config.yaml
num_hidden_layers: 14
hidden_size: 128
n_experts: 4
experts_per_token: 1
d_expert: 176
d_shared_expert: 0
hidden_act: "swiglu"
moe_layers: [0, 1, 2, 3, 4, 5, 6, 7, 8, 9, 10, 11, 12, 13]
router_score: "softmax"
normalize_top_k: false
routed_scale: 2.0
balance_loss: 0.018
balance_bias: false
init_std_router: 0.00781
lr_router: 0.00186
vocab_size: 8192
norm: "rmsnorm"
norm_eps: 1e-05
tie_word_embeddings: false
optimizer: "muon_variant"
learning_rate: 0.0035
beta1: 0.9
batch_tokens: [16384, 32768, 65536]
max_seq_len: 1024
train_tokens: 219700000
max_steps: 5888
dataset: "wikipedia_en"
Below are experts of layer 2 (counted from 0) of a mixture-of-experts language model. Rows are named router (the router's row for the expert), gate (a neuron's input weights, with its number), up (a neuron's input weights, with its number) and show model dimensions 0-127. Each number is 128 + 32 x the weight over its row's rms, rounded and kept within 0 to 255.
Before each expert's rows: "gets" lists some tokens that make up at least twice as much of what it gets as of all text. This comes from a sample of Wikipedia text that the model never trained on. Tokens count by the router's weight.

# expert 0
gets: " the", ",", ".", "=", " |", " of"
router [136 164 127  71 171 187  70 109 139 151 111  92 228 145 108 140 138  98 201 114 134  67  88 156  89 143  93 143 117 109 140 164  98 110 167 151  93 138 169 161 130 170 158  74 120 151 148 147 139  57 105 105 166 151 188 137 178 113  70 168 136 121 100 135 146 107 140 133  99 128 165  95 188 136 122 164 112 153 129 110 111 152 150 153 117 106 128 163  95 104 116  84 158 128 171 179 145 185 127  86 137 126 114 138 157 158 105 123  87 124 100 124 165 101  79 122 145 102 105  50 165 136 101  99 102 142 170 121]
gate7 [102 128 107 155 192  82  29 171  93 124 137 151 124  91 181 128 124 107 119 169 173  94 117 140 159 167 105 115  77  96 174 163 176 121 133 184 120 114  65 172 107 145  88 103 167 143 137 130  73 126 127 129 161 112 135 139 134 134 118  76 115 153 155 171 129 159 123 109 155  79 158 168 107 146 157 106 111 116  90 130 175 142  47 146  97 168 119  89 150 140 110  98  81 113 126 127 141 146 166 162 192 143  84 127 122  78 140 107 114 166 121 147 101 173 109 156  99 131 112 100 146 113  51 153 160 179  89 159]
up7 [122  62 136 163 112 124 119  98 158  70 152 108 106 174  93  96 181 139  86 175  86 185 125 160 166  61 123 161  64 176  73  83 118 132 102 130 137 103 121 119 112 155 120 118 123 144 135 184 106 137  26 165 107 127 173 148 161 176 135 148  90 161 132 128 113 116 148 105 140 106 144 114  38 108  86 134 113 138 107 128 137 135 154 112 160 105 103 109 155 134 126  96  76 120 119  98 155 152 167 137  94  84 131  96 194 109 100 106 125 108 112  94 132 119 144 124 215  79 131 179 145 127 146  91 135 151 156  98]
gate8 [ 88 212 122 143 170 137  87 185 111 176  56  93 127 148 133 134 101 131 127 150  98 134  78  96 129 151 111 134  96 156 158 139 112 155 117  77 218 154 123 167 133 113 140 117 152  85 160  95 162 149 119 101 129 136 213 172 122 125 131 113 184 183 131 145 175 109 109 121 109 116 142 143 105 173 111  75 139  97 170  57 104 109 142 158 132 113 138 125 103 169  96 135 157 158 108 127  98 139 118 149 165 111 137 203  49 148  95  65 134 145 121 126  76 167 165 129 116 128 142 153 100 104 133 120 121 153 144  67]
up8 [148  97 159 130 121  90 144 111 162 139 159  90 129 164 144 147 169 170 100  49 159 115 137 115 145  62 160 157 125  96 104 140 143 149 158 143  87 126 126 168 184 215  53 107 145 140 112 130  76 136 189  71 105  68  97 103 131 166 106  88 145  99  88 121  62 131 185 135 162  97 147 156 126 124 114 132 114 141  86 132 147 113 145 159 125 117 181 105 186 128  84 111 108 102 120  96 152 141 160 185 110 146 110  69 150 140 137 188 177 140 155 162  99  78  87  97 106 110  97 151  95 131 148 144 123 138 164 103]
gate9 [127 107 139 119 132 100 113  76 127 130 155  62 168 161 135 105 110 113 217 109 177 113 169 107 137 178 142 102 130 137 119 153 143 161 112 114 128 167 101 166 152 149 138  88  95 133 106  92 137 164  73 159 131 103 172 144 148 127 191 119 106 127 146  93 143 138  90  84 152  97 108 151 138 133 106 114 123 134  88 107  95 150 134 178 171 184 103 178 121 109 163  36  91 196 164  76 148 167 167 131 114 114 165  93 115 118 127 146 130 144 104 132  97 128 126  77 162  98  35  89 114  85 176 109  82 171  92 128]
up9 [124  98  95 101  83 118 149 173  97 108 136 210  52 104 155 124 111 153 127 111  87 131  91  94 195  83 185 150  70 155 141 144  88  77  99 163  98 149 154  88 136 119 159 168 152 117 121 133 117  73 188  87 147 117 105  78 139 153 130 102 111  99 127 132 134 108 197 134  94 136 158  88 150 118 114 142  73 178 124 167 169  95 105 145  86 123 130 127 118 120  98 205 143 104  99 135  71  87 115 166 116 146 102 126 122 124 100 145 132 134 141 102 132 134 182 149  96 178 188 125 133 141 137 156 185 106 173  78]
gate10 [ 83 117 147 168 142 170  81 167 152  59 180 122 115 127 220 123 131 127 139 136 170 143  64 135 116 164 168  82 117 142  92 153 128 122  99 169 158 163 100 162  38 157 125  90 145 177 160 149 138 113 169 141 110 153 192 135  84 111 127 121 173 215  71 117 153 111 173 124 107 147 156 170  73 150  93 107 143 141  95 121 168 137 132 146 112 120 157 142  83 102 142 170 109 108  56 118 109 115 122 163 114  94 135 158 163 104 123 112  80 135 122  96 105 143 165 108 135 127 107 125 120 171 127 119 186 124  85 123]
up10 [129  99 152 150 150 153 155 115 113 135 170 110 120 145 119 166 129 143 119 125 174  96 168 140 104 112 163 160 113 154 156 107  98 130 144 104 151 131 153 157 120  60 166  41  91 139  28  55  84 141 120  93 145 126 103 118  74 145 133 202 172 114 108 149  90 161 137 153 114 140 129 183 143 161 149 228 178 111  96  93 112 202 137  88 128  98  65 126 150  90  91 158 106 140 104  54 147 106 147 106 167 134 122 145 138 130 182 167 133 156 165 156 142 133 122 140 147 126 127 138 106 143 155 115 132 107  92 106]
gate11 [176 113 172 143 138 104  95  84  77  50 107 160  52 185 143 131 131 132 175  90  82 132 121 113 132 176 183  92  97 167 141  94 132 147 134  91 161  99 120 145 132 106 124 117 109 173 126  75 128 157 125 143 199 173 177 121 135 141 168  87 115  79 122 176 182  92 171 116 162 131 138 111 127  89 113 111 134 121 134 139 116 181 168 140  97 117 116 145 199 110  99 139  96  98 113  94 137 123 103 155 100 113  89 108 130  85  73 108 151 106 149 169 147 179 177 125  98  89 132 132 122  53 182 163 137 156 158 131]
up11 [ 83 105  94  99 104 179 121  93 110 154 141  90 212 112 159 134 142 113 106 164 191 122 150 130 101 111 110 173 144 143  98  84 116 126 139 143 108 172  88  83 104 158 151  80 112 117 151 121 132 150 175  59 140 114  94 139 114 130 132 106 193 180 159 119  98 167  97  92  78  68 110 128 164  97 105 121  95 156  50 127  99 139 107  99  89 110  89  94 126 152 181 145 107 170 110 167 143 135 109 113 104 106 131 161  72 163 121 127 171 166 126  96  87  95 102  96 153 173 171 140 183 181 101 146 147  69 143 126]
gate12 [ 81 146 127 104 165  90 166 123 138 141 107 142 127 149 119 107 143 177 112 117  99 137 136 179 149 131 104  74  69 117 147 150 146 139 147  24 131 215 135 102 158 152  70 167  93 151 142 172 144 110 110 136 171  83 174 162  97 162 103  54 165 139 114  69 136 210 178 141 156  94  92  92 127  88 105 155 115 149 134 142 150  97 131 104 162  66 193 127 153 161 124 156 145 161  99 101 108 148 108 132 108 145 141 134 154 127 121  82  97  88 142  95  89 173 185 114 126 113 126 141 138 123  84 120 116 165  98 147]
up12 [107 178 166 124 129 146 112 135 140 140  87 106 139 114 121 171  69 128 135  84  82 126 164 112 162  87 118 166  61 148 132 121 154 107 122 127  64 166 167 136 165 106 138 151  56  90  80 173 107  99  86  75 133 117 122 130 107 121  60 144 114 167  72 144  83 120 105 144  92 117 127 115 128 120 106 178 118  76  91 184 137 133  86 123 103 120 120 141  42  93 100 118 134 155 132 119 113 108  93 128  89 139 117 217 168 136 180 158  68 108 188  90 115 122 106 135 150 117 138 128 127  82 103 116 135 192 175 144]
gate13 [141 145 125 107 169  92 182 132 182 100 201 205 108 116 172 187 112 104  69 118 117  97 138  99 140 131 108 138 167 136 127 170 147 171 148  80  42 127 127  90  97 147 167 146 126 100 123 110 117 129 153 125  68 115  94  90  92 134  68 153 120 106 145 117 178  98  86 130 115 161  94 124 103 142 202  81 102 114 114 122 104 144 122 128 116 145 182  96 165 152 139 122 144 138 110 232 103 153 126 102 140  87 114 109 100 154 156 110 139  98 106 101 101 128 157 112  99  58 136 147 104 125 116 172 139 179 150  80]
up13 [149 135 116 136 166 131 123 139  86  37  86 131 120  96 107 114  95 132 113 143 161 181 149  49 132 131 105 125 196 131 124 123 109  86 134 119 103 131 185 140 117 154 129 148 156 130 128 156 124 133 133 151  89 106 158 163 140 206 179 161 109  73 156 178 150  65 105 154  53 175 142 109 151 172 153 121 125  77 123 124 123 129 179 176 131 195 159 121 149 135 118 143 185 154  98 123 100 157 145 136 132 155 124 144 166 134 104 133 139 141 150 133 167 101 109 184 200 127  49 130 106 167 114  92 114  81 172 156]
gate14 [101  92 180 115  94  91 122 149 171 142 169 140 133  70 175 115 117 197 187 164  80  72 145 149 164 123 145 124  57 136 157 108 117 116 156 129 153  86 102 104 138  80 114 155  68 152 114 163 142 120 146 132 138 119 158 151 105  87  94  90 158 112 122 150 186 172  90 108 130  80 100 189 155  70 146 169 117 124 181 153 139 129  86 175 128  77 135  82 156 149  95 124 211 180 129 118 160 153 155 133 115 105 130 115  87 150 169 141 103  83 185 113 189 110 134 120 158 126 101 126 141 107 170 145 125 112 147 134]
up14 [112 162 105 164 104 112 154 110  66 155 113  98 101 130 162 113  94 148 135 149 175 126 105 120 136 136 117 135  83  79  93 109  54 182  61 124 118 103 121  90 117 130 134 141 179 190 137 137 141 168 179 161 159 173 124 161 109 117 144  96 112  87 114 138 120 153 144  64 112 115 158 124 113 103 179 122  90 140 167 143 190 101  93  37 126  71  95 169 110  68 115 113 110  93 104 100 177 112 164 124 177 101 128 138  51 147 150 121 157 176 159 151 144  87  96 120 172 161  83 119 101 138 107 132 118 103 125  82]

# expert 1
gets: "s", "e", "ing", "d", "ed", "y"
router [ 96 133 139 132  78  82 122 102 125 139 134 173  98 132  82 115 124 159 101 201  75 138 128 122 178 137 193  45  94 150 148 107 168 117 160 130 144  71  83 214 144 149  96 166 156 152 150  91 164 168  64 125  77 139  79  97  96 157  90 143 119  94 130 143  95 154 163  91 158  95 105 170 119 150 135 119 128 141 154 145 177 163 138 166 156 179 125  87 207 105 129 111 133 123 115  91 131 125  98 121 135  94 137  81 147 140 156  84 128 108 158 129 173 166 132 148  97 159 145 112 144 171 103 160 125 100 167 172]
gate7 [101 136 115 166 176 194 118 117 168 112 117  93  81 155 199 126  86  69  85 160 115 136 101 116 178 168 139 174 138  80  55 119 154  88 115 111 123 180 127 129 167 149 110  97  73  98  87 142  82 117 108 115 117 116 152 144  72 142  94 161 111 152 167 108 108 113 131 122 135 126 107 140 139 121 118  93  89 173 131 161 102 125 115 133 155 116 176 126 106 111 161 127  90 189  54 110 137 132 175 157  88 212  99 149 139 148 164 177 131 102  83 165 137  62 105 150 142 119 155 154 150 171 119 118 168 128  67 118]
up7 [114 137 171  94 203 131 146 152 124 128 173 159  84 102 110 131 100  75  65  90 100 110  72 160 115 111  95 133 100 121 141 217  78  82 161  94 115 129 121 103 161 156 163  81 170 136 152 163 140 122 139  95 111 140 137  94 140 140  90  90 209 117  75  66 111 144 178 133 123 115 148 103 133 131  80 117 143 103  83 167 111 126 114  80 169 187 130 138 121  82 138 162 156 122  85  89 133 109 167 143  73 107 119 149 131 128 112 153 118  86 184 141  87 122 135 120  87 138 101 123 167 154 103 106  45 116 112 151]
gate8 [ 90 135 141 129 152  87 157 128 141 190 129 114 178 155 118 146 141 158 111  57 168 110 111 130  81 156 141  90 136 127 112  76 204 117  83  63 170 133 178  99 119  52 159 167 152 204 172 111 117 109 159 140  94 141 111 107 120 137  84 122 176 106 146 118 136  75 150 125 117 130 118 162  77 155 156  98 113 166 136 104 130 103  65 100 165 152 147 102 111 107 134 123 122  98 167 179 156 126  68 143 157 143 100 159  78 147 164 140  81  73  75 125  74 148  83 140 114 123 123  88  67 110 107 134 158 139 130 138]
up8 [147 159 154 162 117  83 139  84 114 201 108 101 141 132  88 145 149 142 128 170 112 173 148 140  95 146 136 155 149  85 151  80 166 175  65 142 119  77 131  81 108 138 195 119 168 194 167 103  70 190 122  93  80 195 168 119 110  91 111 112 142 101 157 110 163 155  90 120 143 127  93 134 120 172 174  68 163  56 116 152 124 109 100  70 116 136  89 186 131 113 141 115 130 116 142 142 168 157 152 162 124  88 148 157 130  88 156 117 126 107 136 135 102 115  76  84 126 139  84 148 151  85  90 115 161 133 130  93]
gate9 [111 136 109 155 154  87 182  97 145 154 106  56 133 141 113 138 165 150 170 159  87 153 137 113 147 170  81 112  99 146 159  68 187 132 146 116 171  88 128  87  98 173 144 166 143  96 130 156 194 145  64 137  65 104 121 116 138 123 147 117 134 110 154  74  73 123  98 125 152 131  85 187 147  95 151 118  99 119 128 140  71 129 130 146 141 125 169 172 107 186  96 153 137 129 100  73 188  70 158 131  96 125 109 167 146 149 105 116 118 127 105 140 129 118 140  78  81  94 162 154  83 100 106 223  90 141 127 146]
up9 [113 101 133 117 121 117 147 144 139 113 122 108 229 132 168 142 104 164  96 101  80 144 154 174 164 117 176 128 151 149 148  98 114  86 152 116 146  75 169 110 146 158 130 171 149 145 210 134 136  82 101 152 132 146 161  37 146  94 140 169 164  79 139 131 138 158  88 134 123  72 117  69 124 139 149 141 168  87  78 140 124 122 165 136 178 142 126 138  67 141 146 130 182 120  58 117 155 151 128 110 173 140  77 101 104 111 153 110 117 131 145 146 200 140 106  92 109 124 132  95  73 101 102 147 101 155  67 171]
gate10 [106 151 150  85 159 113  88 144 182 134 170 148 145 170 100 112 140 174 141 142 121 137 154  88 143  77 149  91 136 116 132 110 115 103 100 134 132  45 117  88 106  88  80  97 145 159 119  82 106 120 110 145 106  90 203 128 112 184  89  94 122 115  68 139 134  88 167  90 142 192 113 127 143 138 168 173 154 134 100 136 131 147 134 176 186 166 118  78 162 161 115 133 150 166 172 128 155  95 141 101 130 103  45  97 188 110 160 161 118 120 133 177 158 148 117 176 106 179 125  59  86  68 128 117 135 110 120 147]
up10 [127  96 131 115  92 165 153 132  82 100 110 117  58 117 134 164  98 135 136  86 179 118 121 138 152 110 105 124 127  73  82 133  57 104 156 122 100 162 140  69 173 128 103 156  81 125 142 219 132 149 109  99 122 150  86 115 123  96 172 159 143 134 118  59 161 118 134 171  93 142 106  91 135 134 100 104 105 153 177 125 148  72 190 113  65 110 128 155 123 122 179 155 160 170 107 107 126 120 149 110 154 136 186 150 103 135 135  95 168 160  69 106  74  97 120 121 206  88 133 130 146 144  99  90 126 205 109 133]
gate11 [121  84  89 108 156 176 107 151 141 175  96 179 126 127 171 138 131  83 113 169 182 180 116 192 167 139 171 119 170 143 186 100 168 181 107 131 170 167 100 175 136 141 146  86 161 154  87 143 108 135  90  80 136 170 120 154 138 130 121 168 125 141  86 133 112 133 100  89 161 141 120 140 142 218 115 115 116  69 172  97  80 123 125 144 118 124  91 188 115 120 172 162 140 154 135 135 145 122 167  92 137 114 134 177  86 127 144 170  81 132 143 164 123  61 207 154 100 151  84 126 122 157 127 129 114 111 188 136]
up11 [112 202 150 146  81 160 118 164 125 165 157 120 110 111 159  65 156 170  69 135 102 152  99 115 193 110 193 184 186  85 140 118 160 106 119 156 130  73 136  81 185  91 122 109 161 204 138 122 136 123  71 136 105 128 139  98 142 109  94 122 106 130 168 126 102 136 136 131  87 125 140 143 132 122  88 139  85 143 135 174 149 157 203  98 145 175 117 122 136  86 105 106 132 115 144 162 152 134 162  92 162 133 162 112  97 104  89 174 143 114 151 133  89 108 127 107 164 125  54 145 126 171 121 163  94 201 138  74]
gate12 [135 129 102 172 112 154 140 135 168  84 203 169 123 128 118  87  81 147 100 128 104 155 195  80 130  93  97  89 151 149 132 172  89 153 133 127 128  88  69 156 103 133 121  88  79 125 147 104 159 155 139 203 154 157 116 133 142 128  56 127 152  87  94 177  87 132 164 143 124  70 164 101 132 129 108 161 166  86  99 131 183 123 105 153 174 138 169 116 127 176  95 106 183 107 136 152 143 135 188 124 138 147  84 102 152 181 153  69 113 165 103 125 152 147 145 110 140 174 147 123 171 107  90 170 149 135  70 175]
up12 [ 82 140 154 127 116  94 120  98 113 108 139  89 129  66 126 125 127 122  84 199 122 153 199  74 140 111 123 101 177 127 111 159 122 141 126 122 166 115 151 173 106 117 145 165 140 124 128  79  92 138 117 174 129 147 138 171 157 125 113 146  95 145 112 117 159 112 130 133 123  38 150 105 119 104 124 172 143 123 127 123  77  85 133 136 148 138 156  88 159 116  55 163 192  83 101 116 100 164 139 211 149 149 168 139 133 132  97 142  77  59 164 128 137 157 159 142 134 159 190 120 164 195  96 185 176 124  89 184]
gate13 [157 125 159 111 166 149 151 166 138 107  76 173 155 176 136 112  73 183  92 105 148  88 132  61 106 179  87 120 104 136 136 127 137 149 151 155 123 154 149 130  68 170 151 116  68 153 142 152 114 137 138 137 166 114 110 144 122 128  50 110 177 123 143  77  91 111 109  94 140 137 171  95 170 108 142  93 147  93 172 153 112 141  74 110  94 133 119 164 112 157 118  77 159  19 184 168  96 115 148 164  76 183 155 151 154  90 156 108 153 117 105  81 141 147 141 148 155 119 141 132 180 148 136 159 166 173 144 104]
up13 [ 92 165 152 181  85 128 121 120 160 190 155  77 116 156 193 148 165  93 153 120  84 148 105 185 109 104 210 135 105 129 112 139 190 144 152 110 172 135 120 154 104 131 108  87 158 188 115  75  92 162 118 127 154 170  92  80 153 124 152 100 150 162 125 117 105 146 108 113 135 155 134 122 164  90  56 127 185 147 152 101 116 149 156 119 133 105 174 131 115  84 142 140  76 169 144 110 118 140 174 103 140 120 118 150 164 157  98  87 124 152  98 194 149 154 115 176  55 163 101 156 146 145 186 188 114 151 116 132]
gate14 [171 156 188 113 141 127 166 184 140 166 150  99 132 141  98 109 128 125  97 128 147 148 118 121 102 123 122 154 135 127 178 105 127 122 138  97 147  97  88  80 102 155  71 154 165  79 134  65 107 127 125  71  70  75  96 106 124 191  92  77  47  63 155 117 156 150 142 102 111 137 139 141 129  73 113 107 146 141 111 157 137 177 119 151 128 221 102 124 124 119 130  91 145 162 193 104  68 167 135  89  91  98 127 135  99 147 126 123 104  89 157 186 133  79  87 124 113 140 124 106 147  74  75 119  85 104 151 131]
up14 [149 126  93 158 121  86 178 110  75  98  98 123 128 136  99 143 130  88 122 123 146 101 114  69  93 115 158 123  88 139 104 189 125 138 172 137 121 173 122 133 127 148 143 119 162 140  93 111 114 148 111  92 115  75 125 161 143 200 114  99 129 125 113 106 163 121 121 102  84  85 141 121 143  64 121 153  92 148 154 129 126 190  94 137 156 148  55 153 142 141 180  49 168  99 166 148  87 136 128 108  56  94 131 124 176 135 125 143  89  89 148 144  79 147  93 157  64 153 167 124 181  96  62 125 141  36 129 133]

# expert 3
gets: "-", " in", " to", " on", "'", " at"
router [ 79 118 115 157 106 126 108 167 140 134 126 164 114 112 164 100 128 165 121  95 157 150 166 127 117 138  75 166 101 196 138  95 120 155 121 103 116 158 174  91  86 103 170 123 109  59  97 143 134 133 181 175 164 102 124 153 173 163 146 147 123 181 165 197 169 110 142 149 143 183 122 118 114 120 172 162 121 114 154 163  88  96 115 128 117 152 124 174  68 165 150 194 109  96 103 124  79 108  77 156 161 120 127 158 100 104 111 186 137 167  95  77  80  97 161 146 174  73 182 103  79  77 138 142 139 141 134  95]
gate7 [165 114  94 173 141 163 118 140 100 118 106  97 169  94 130 172 135  92  80 147  93 129 133  78  93 176  95 200 156 115  71 129 156 135 159 133  78 100 128  58 130 139 120 162 110 144 112  45 136 175 151 170  78 144 150 144 141 193 153 145 144 164 105 133 150 149  94  83  79 133 183 157  92 150 106 109 144 104 104 126 154  88  99 113 123 131  99 128 169 123  90 143 156 100 140 119 125 102 143 159  60 134 149 130 179 106 153 125 119 181 139  91 119 147 131 121 169 155 128 151  99  53 126  90 206 112  66 152]
up7 [120 132  87 178 151 158 103 112 146 171 167 168 107 119  84 159 143 107  92 127  75 119  69  44 133 107  91 155 156 113  87  80 169 159 165 167 121 155 171  69 126 127  66 179 110 157 108  91 140 145 126 124 165 154  99  88 170 114 116 117 176 169  87 125 171  94 111 178 103 151 158  84 132  95 119 123 106 125 166 153 114 108 118 161 122 148 131 154 174 177  91 203 150 168 161 172 155 122 108 139 156 127  85 186 128  94 164 115 118  96 134 178 139 123 118 132 103 108 142 145 127 171 183  75 155 155 158 144]
gate8 [221  73  89 113 118 123 152 113 199 119 127 126 161 156 115 164 139 133 122 164 107 115 139 106 101  75 105 149 115 172 153 123 151 141 131 103 162 151 163 135 139 128 121  94  89 167 140  76 112 116 117 187 100 176 111 154 171 112 108 160 145 166 170 138 119 111 173 152 115 131 145 107 119 100 176 114 150 118 151 112 103 160 147 160  81 164 200 104 194 105 210  88 162 154 181 122 169 163 132 164 113  95 132 154 126  58 137 184  92 144 154  89 123 124 111 147 122 109 120  37 146 147 155 149 132  94 100  96]
up8 [126 157 175 134 122 165 148 101 119 131 107 136  95 165 153 126  70 115 157 150 145 146 136 177 126 163 131 158 176 130 132 163 144 120 148 131  96 144 130  90  73 167  76  63 123  67 165 176 132 148  95  46 157 119 104 111  78 151 172  85 132 140 132 121 105 130 112 159  80  84 152 126 123 141 152 139 140 187 113 144 188 128 223 132 139 162 112 145 107 195 126  74  70 144 126 131 148 172  75  83 123 108 108 103 151 168  71 117 143  79 125 125 152 134 105 103 105 124  84 171 159 185 122 108  92 142 155 166]
gate9 [127 134 116 133 139 139 120 181 149 182 114 122 159 153 115  97 138 166 109 160 171 103 183  71 104 143 150 117 176  93 201 138  93 165 154 140  98 129  46  94 106 111  99 105 125 158 177 139 153 121 131  88  80 167 174 130 107 118 147 146 143  83 104 132 103 145  35 100 136 154 109 112 145 118 123 132 121 149  92 132 228 178  95 104 127 107 136 115 173 151 165 102 107  93 109 172 176 114 138 137 154 171 126 126 115 200 166 124 196 114 160 165 112  96 135 141 126 195 133  86 112 123 138  70 152 105 111 138]
up9 [103 131 103  88 121 139 120 153 126 102 173 161 125 157  94 110  97 124 124 123 135 147 118 102 157 148  95 142  82 142  78 151 155 144  88 180 144 131 166 160 177 169 129 184 132 104 137 103 125 144 131 150 148 102 142  94 183 171 123 135 135 159 142  92 104 131 111 171 129 122 120 140 111 128 106 165 147 137 132 137  95  71 131 108 116 165 150 189 124 143 136  97 143 160 147  78  95  43 136  90 190  44 130 163 225  84 110 130 109 112 135  61 120 139 124  45  65  96 170 148  98  73  57 128 121 139 142 128]
gate10 [128 120 104  77 102 165 115 113 162 134 112  80 153 145  90 149  71 129 133 161 172 180  97 136 143 114 152 136  89 107 147 100 130 104  96  85 127 148 157  65 193 177 136 155  68  88 125 148 163 141  77 105 132 166 170 184 134  98 111 142 106 112 125 138 146 163 187 151 122 154 147 104 120  79 111 124 108  81 110 150 130  87 136  81 148 163 116 180 103 110 110  93 182 164 122 161 130 116 125 176 178 168 114 147  82 140 110 150  72 144 171  93 111 187  38 153  92 120 102  94  85 148  60 133 145 117 136 113]
up10 [135 157 105  90 126  84 141 153  95 105 148 129 133 168 116 121 167 182  38 116 176 153  81 127 108  91 127 115 193 183 165 138 106 198 116 113  77 136  62 145 138 112 189  95 182 138 189 166 103 157 156 184 109 129 169 111 110 145 125 119 143 140 108  77 122  90 109  62 170 167 130 128 113 139 154 116  37 169 106 164  97 127 131 104 115 125 131 156 132 115 168  96 128 116 122 118 153 178  95 132 145 142 177 124 127 128 110  91 187 133 118 141 153  75 193 125 181 109 129 172 140 126 146 135 101 115 136 113]
gate11 [ 82 108 112 140  64 108 107 136  90 152 131 124 138  95 136 122  94 134 141 106 200 118 148 198 145  86 152  93 149 118  68 110 120 159 153 117 101 190 219 119 136 136 109 103 167 108 172  43  84  96 137  91  61 122 213 101 126 119 131  75 102 129 135 100 103 128 118 116 167 140 112 103 162 109 102 138 201 115 127  94 115 126 197 125 143 101 159 113 128 120  88 103 149 124 109 108  80 102  65 128 146  87 163 177 106 155 128 118 119 162 179 140 114 165 136 126 116 112 119 100 152  87 168 130 144 149 169  97]
up11 [131  61  57 166 141 143 158 117 115 148 145 125 140 135 135 155 126 115  68 140 151 145 145 142 114 128  90 146 131 130  75 116 103 101 135 110 133 156 109 117 155  83 114 137 134 154 164  85 135 166 103 100 109 105 150 155 178 175 171  89  77  75 148 128 122 113 120 189 128 135 141 151 157  88 105 115  89  84 129 188 111  92 160 132 168 100 237 142 104 123 119 144 137 127 132  70 117 122  31 133  76  72 164 174 137 125 144 135 127 121 146 144  68 152 144 100  98 128 171 103  76 135 180  98  59 166 124 149]
gate12 [153 107 104  95 107 125 158 105 134 146 124  70 156 111  89 105 106 140 140 107 102 142 125 116 101 103 110 139 122 156 126 111 154 125  35 153 142 141 181 157 110 166 140  53 116 169 164 128  74 133  88 106 131 115 157 168 167 200 168 152  97  86 140 113 145  98  62  80 219  93  94 160 110 185 123 101 166 123 113 142 152  99 112 119 156 188  79 102 118 169 190 156 145 196 131 117 132 144 147  97  98 143 148 114  74 135 117 139 158 137 126 170 101 137 135 115 139 184 160 176  95  82 173 112 120 149 121 161]
up12 [156 136 126 124 102 100 160  97 179 152  88  97 157 185  83 152 154 165 120 143 168  88 113  88 145 163  67 144 135 105 162 147 168 139 166 101 150 161 108 122 110 129 142 147 106 121 117  79 164  53 133 171  96 146 119  51 170 102  78 124 154 138 183  66 159 149 147 113 143 150  94 110 173 137 163 128 120 139 185 118 128 112 130 155 125 105 136 140 136 148  91  88 108  93 121 121  67  95  98  96 151 116  91 127 158  84 169 126 102 196 155  23 168  74 146  92 121  90  87 142 142 138 129  92 111  99 133 137]
gate13 [103 178 161 199 190 116  94 102 154 150 133 136 135 133  86 136 115 131 112 122 166 157 139 137 137 125 107  89 121 154 158  75 121 133 170 128 124 116  82 126  81  80 139  80 144 221 160 129 185 176 141 170 163 211  93 109 164 127 114 112 113 138 128  86 219 174 192 177 118 129 152 123 126 126 160 124 132 109  94 138 126  88 159 106  75 163  83 126 110 124 119 153 111 135 153  90  82  91 132 144  83  65  94 114  89 161 104 157 122 123 105 104 168 102 168  84 143 181 120 103 163 117 136 105 129 148 129 155]
up13 [171 140 153 142 167 107 103 171  61 100  93 115 146 142 155 175 106 143 118 193 163 146 115 165  87 164 157 131 167 102 166 105 148  97 154 159 108 140 162 114 106 118 117 179 149 128 167  67 146 165 131 173 190  90 157 140 110 162 105 105 167 130  83 160 149 138 130 151  83 173 121  91 141 156 130 103 157 127  96  95 161 172 114 119 117 142 152  60 167 131 151 140  84 161 192 118 103 133 116 169 113 136  81  66  97  93  91 173 110 133  85 144 102  62 100  75 131  89 137  69 109 127 173 165 137 156 115  84]
gate14 [225  89 112 130 113 133 135 131 141 136 125 162  87 128 105 158 148 138 155 105 128 170 110 131 120 200 127 124 112 139 121 150 136 125 149 143  96 151  85 162 131 125 101 113 101 125  55  85 134 143 139 116  80 104 162 156 122 141 154 114  79  97  94 112 103 149 172 106 179 133 205 171  85 118 131 147 125 118 143  77  97 186  99 140 110 152 115  96  86 167 131 122 154  90 148 114 102 183 115 129 130 122 124  53 177 165  86  73 130  86  55 151  69 145 156 184  99  98  57  90 111  82  83 131 101 116 125 112]
up14 [119 110 105 104 163 121  88  64  93 130 113 105 166 149 118 103 170 160 165 132 105 102  82 205 165  68 155 122  97 177  99 130  92  77 158 142 116 120 103 117 167  88 207 180 106 139 124 136 155 140  99  81 102  93 125 120 164 118 107 154 126 124 197 122 111 186 103 183 164  90  91  88 136  98 122 181 114 136 109 153 203 107 120 136 123 123  97  86 165  98 187  94 105 109 143 105 114 149 112 134 197 103  84 147 112 118 157  97  82 179  98 100 147 154 117 117 131 111 134 164 106 125 171 101 100 174 130  97]